Experts of a small language model: 128 squared ReLU neurons an expert, a softmax router.
Below are experts of layer 8 (counted from 0) of a mixture-of-experts language model. Rows are named router (the router's row for the expert) and show model dimensions 0-127. Each number is 128 + 32 x the weight over its row's rms, rounded and kept within 0 to 255. Numbers have three digits each.
After each expert's rows: "mostly gets" lists some tokens that are sent to it at least half of the time. This comes from a sample of Wikipedia text that the model never trained on.

# expert 12
router:160159160190075106148166106155118103176162130103157106092095144104141108165114165104197149138173170091115140173113114122168141074157153104134092165111155152127113084139142122092169156103087164132141144153049122125104156095076155172158102064137160117156187141170108147144131177120131152055179110144137140107122143129161121156156171078128133122077051174141148172099107161098133172147177
mostly gets: "'", "\".", ".\"", "’", " their", " him"

# expert 3
router:151115129182112144176156073127090161096118183111123149091111085135130171169111125116102118110122144134128193113140120112117147175102156129105110104144122163134111123178135109212129158170108102171147137138168136112110042132130125138114176166127173099134131058143130168119179178086111137162122110137113051189150134191155145191087207097138120183124148164134084147190095114095153135147095
mostly gets: "g", " leg", "eg", " ag", "og", "ñ"

# expert 2
router:137108074111137161171098131153094127093149108148072155092128117153165108137163136133110164176134122107116108145125124166112114090182117092128133131100113123198061073191113164185087109110151118139089090117095082190128120129092101132139179110122139138137170124169098159075156133119105181167102086114182168179100176205073148151101130133105145097138129170103171097144161186110149072158177
mostly gets: " con", " ab", " along", " resp", " suc", " out"

# expert 11
router:043110131129184143155106088170132079131128111131107128134132096117148077053074185126097152176112107126123109229123135135090159121131151127141148073122126088198066184125037144141135119119141109084109144138159181153134080177124097101136128129096068117125194130147098116072146118124136150194143145135169164099099148109163117121150146125140131159136118112167118103151142091159125072142155
mostly gets: "on", "erson", " long", "ren", " mon", "oman"

# expert 9
router:125138132125140093071138110116134103144083115181107149048173107136168164115119146136205180142128118107134114086159161111117096110092113144149117128176118172130119114098175115124116109164133124108149139125125131131146125132151149185119146075162171168085152157087092136117173162094104101177057097097126126150103196170158107131087102159182228072109165125097077138153141089136048151164124
mostly gets: " s", " t", " r", " S", " sp", " w"

# expert 25
router:100098140173135126127113131122149173137132154131155126107137147137104108088050064139142133079161130138173188153178151117195114087154132125075119087186138148085152108159094094132110137083119097153094124125168093115133063086129120106112114101131107179101255055064156120152071098135133157148134135119123143073156106173175120116144098091098141128135125132104141183158109145145111102131078
mostly gets: "č", "ş", "ć", "ș", "ł", "ik"

# expert 29
router:146158137126136207147174046212122183083176092126070147120168122175193133106136143122144179101113100183108137168164123135207129107100117083139145124120135095152157148104056145086067140132144092157160157097134214088074153110102125129161106146129155120169153142126127113121157143132126157126115115107136116138141087131138138128089195125105125102159098127116123121142145065186183109125115
mostly gets: " class", "olog", "ron", "aster", "ass", "ret"

# expert 20
router:136124094139177140128136124148107148129095059131101139091158142125133191125143123192202102131181132099133089105106129112160147127165098121152121174120040051163143155120085131127098153108110138100176135108157170121157122116081235140145170107119070041141116092158168099104154152110123174128151142151118161088105095192059142074132153128112117115132093143152126111115117135110087147148162
mostly gets: " part", " work", "-", " commun", " back", " out"

# expert 5
router:077145134105090128116138124166048116158075081144098141119099135122135123150112119103186104095144138104056114092153090124173133189138054088102132131138149165069106115095107054138189092114068161145122130140175143087188161100130122140116097109129166141121097122149120178120074066111159125126093109089070132096163127093117115075115098083113089106155144141137122131112152111092183093137057
mostly gets: ");", ":", "):", " ·", "',", " by"

# expert 22
router:066121151128180116155155179141109103053165167182179115146041154088102081155124150118134111156109136123112190166096095121102155143149080115135107109133144096110130131147134143185158137095095044080128117100166097132103138123133165120131123123174101092149093131092107113126176071120146169126050108144110170100145130110127135119161103108116135108156099137060111112115099205190162182161115
mostly gets: "),", "\",", ",", " and", " &", "\""

# expert 27
router:112109118139111145074081120157122102140163099115119129095112121113112149156145074187172179111128136097184118123134100106121117200125102119124255126144106151153117149113122123131157069140069151086137158115069118157109156121069129159129096140187131092154175090142074132107144108116139086061105101130139161100096177133147084104154133174090125153119155119057138114133153133103160145123102
mostly gets: "===", "==", " ===", "====", " ==", " several"

# expert 4
router:183165140167098138166126133159107210135150174208122089119125097136141155149113064130168184181139126145109141178126164159136156158164165095106111138206149111193110093124146114137165142130156127144103172170148108121159159138077120150085106115093119164141176139107055115097140138107129124141127176122167125150113141166094107135078102154075132125134145102168049148131191086108123084067131
mostly gets: "m", " sm", " ft", " bel", "ms", " wh"

# expert 8
router:090181094093181093103128100140095152134111127132141146074149148108157107092145158149143116153093169116127100175116113138120064151105141141082146110105073140136137056145154137153091155209159146108115155186113163158169128099060127155114153154126197147147116152155125194142143152068133139100061166102182151136101180158103147105130092146077101189114128148079069139080114162140160109152163
mostly gets: " ex", " pro", " re", " cont", " pre", " Pro"

# expert 6
router:077133152083138145125148112122100171131141163117130162114152128128114136135160108098107151164103166112189201137120063167111123153150087142151117124095126128091096114142114152087124123099180131150027086128104156145091153120160141126091159103101181104169129096185125130073167174134107118113154124065074121102149087118092117173141123151115132122123085199131139155110118180153170130006087
mostly gets: " so", " then", " bec", " while", "owever", " would"

# expert 16
router:122140114070142111152133172148088175174080099147187101137097092115115130064091077092102093096115114137144117112095088167114097154106101123098150171090128067131109197156159137112168140124112167161126131112062121131163162179105144165142107130133171165105146118107142115143109097089051105172148155129153093102179088122121137180103123124173214100173135132167134121118162131163060094106070
mostly gets: "°", "′", "″", " km", "istrict", "%"

# expert 21
router:150205140128084104047139138112113128160173114174157075147104101102162149112078115155201118143146091164115103123129124116138085183122135136116107150169133078114159076098128114093125076085167088090150117155086087074110117147142139148164121068142099147082146117073153099175167167077118143134086122144120104102086161147074085113130134159127118079089172118144052113112120100187144111149168
mostly gets: " M", " m", " T", " Sp", " mod", " t"

# expert 24
router:155105132098157129075127088174080136066098119136209071120041122150171057091099101122123103130225136159093105128142153129183120084115121116106126082094102113152126095100153057141129160199167098126098151109087202146101138164085099117149145143052142144127095140118173108161108177131137153114120138109168131135089109151099125110104146151125132160122125135122122101087086091135146117145160
mostly gets: " end", " pro", " pop", " ch", " design", "itle"

# expert 19
router:121179102201077116154122156107175133057102118163107164121132034108090154130106128149103110090114130201074139108135114137150080053109135121160119106146096154173104113151074147109101120134125124166061124126160152078127165176109097115179073127140141143138085143131138154120149141113155123126142088144135090180073132176118138128156149164128078144139065078079107119181178187138140126120157
mostly gets: " Col", " col", "ir", " Ed", " min", " ed"

# expert 31
router:080096113155136096100113143098089100155155064134197146122141121103163097085097128103119141184144167181141168109109155120106143170151107154163116157104136097104087072103134191126162070113168117192113162149173167132214105105143131125112142146157177100123106148147176165173083130143166105129061170107115053148172149139151149080130197101167111091147147151122150108113151155102127144084145
mostly gets: " for", " of", " from", " with", " at", " between"

# expert 26
router:149099107115149160161122064110105123144152091227136054076092114145095122167111179134162091136209106138106082107111118109080083147122120148131120134139147103148126160160169102124118133144106084109113114162091176121102142188155173088112116090121093120150090139065117123183187051109147058086117119127078102141128140124105123140079195168119150145072104138145134109122104093133150099101115
mostly gets: " B", " b", " p", " c", " ph", " d"

# expert 28
router:089162065127137159140172116123131124115162157140158151144139117117150124155143118118105134218119155103186137182094122116122145152102105093097143126099122150088037140091131091123124132225128178122161087153123221116115122164093139142164140099147166178110150080109141100165095183112151122080134146157154116190132112150117179093103100123125087177147124187127128187119062162147099138106099
mostly gets: " re", "ution", " public", "ition", " government", "ility"

# expert 23
router:116179146086068118103123076135136184134115154132138156113097101128053127109069109171140103104163106117143172125146121168117148144106116153087146008148105116140126103128067133141102159187096174141084091133165132098168142104125109090125102085189120119108149146138162137205107131133116128129135139120123199159130110134153149102144186074170136188087072114088150110120093104179097127101088
mostly gets: "ober", "é", "ze", " Christ", "iel", "ã"

# expert 18
router:116112124152169128126137157162122099127122116184198088105107133110071150088135146115218097125141091144085104191118091112128079118133129099124125132094140138137144128107088180122128111107129195140125085144084113154189072172132172148147111122162114135053138085130100122142066162083126128140108107137100160166169080113149031097063096137159122113169190136132102140164158145078079126154133
mostly gets: " (", " n", "(", "^{", "[", "′"

# expert 13
router:110183112083092190092063131104104120147094074087106124112049134212109176123098164071101152100125090171097090149126155124140078129113150105138180115104060138175123167123148111094137071159068156173144153150071156136114120168153160174138172146099156170147107146100157189146155118122133134179117133117161091066119135123097123135148122119149117121103131083147113129133151163143155144055129
mostly gets: "|---|---", "|---|---|---|---", "|", "|---", "ersonal", "="

# expert 1
router:102124096179125145128141076144124134116152093129122091127158150108128139118095112114096109073135050167187103114161056152118152122134144058114209158109102109200147169103126109120118118080177134188138124130087096048105121196128103114147127134071144099169098092130150118160132170145123170116128165135102087156086151119098089101169110137151148143145141128115140131140130176124150030120055
mostly gets: "est", "ail", "ject", " list", "ect", "istor"

# expert 0
router:163128137117108134106143117178136170091123123126119128110171167175095166111137088178144158151137123110072170205145128115137152089055118123129110128121097122187106139172051047178156138110160086154151188135146107068111105156192097107075109121109125065109139155120052119129154123128118123167186124122064156147110139182119114139126158125099167127121143195086162142135144148088104166109103
mostly gets: "oung", "ck", "wn", "row", "vel", "oot"

# expert 14
router:133172115131148095120131123121158122115152052136150098154126081115122126129070120142188114146135133124207087175163125155099127105137118140067122117155149158105116151120119091094089141090092078176117165115070095096132066175128143085071088039141114085105144124077157143100092117105061118106133129130137138107161096095146123110139140104168098173144090091125104084131061070196108098171099
mostly gets: "icip", " Democrat", "V", " V", "att", "ootball"

# expert 17
router:118156120129066184160127149128169115158161157091172172137114132143110113138131046172091195147116100087078188106140160104135113138155074137137091146119139132163113111081090161181139103074106126135156083123129175167113117109151150182114149085124091070133170106176198113059067114167093126118121109130097186132184140093083169140113122143175135110129137071099135139142126110074121127123089
mostly gets: " has", " had", " released", " won", " used", " became"

# expert 15
router:154123045124131089124163070137103113122107077156122103129122134167137161123146121083075172155122153143125107129075142125086119099094154101151165141143093104155075126092131110107140093173156085120126141120110135134072067109168097182080179145154090062143141147155118088153111075113049119037158121080153165141165169139096102156103109083142160136077145100151137099134070153119126141087077
mostly gets: " first", " one", " two", " three", " four", " all"

# expert 10
router:101101105102173140121125179179103106127093157148180134149161165132173119071107106181118110095119054154119065119160120122118129185150102148139093133155144111093091106185053161180104122168073128088158196125167178073181112113167095160126145145068218139104130107122148111094137107079144144118134111139170103118090114120124127087096160064143119123069153138085138122144139151098142111126128
mostly gets: " in", " North", " South", "ral", "in", "In"

# expert 7
router:128125123119147129123090103096152099167159166126080113115156153106114127178141101116090125125142099122142124154097042083107091142126098129124165111107069153120167125138094123105199087156103137137164208141117146167145080115097194145168146129189118075140110130131068158126110118147109112029118142157146171156069179123127111111105143124160128143110077122065091177141179190131083161090174
mostly gets: " \"", "“", "==", "\n", " ==", " '"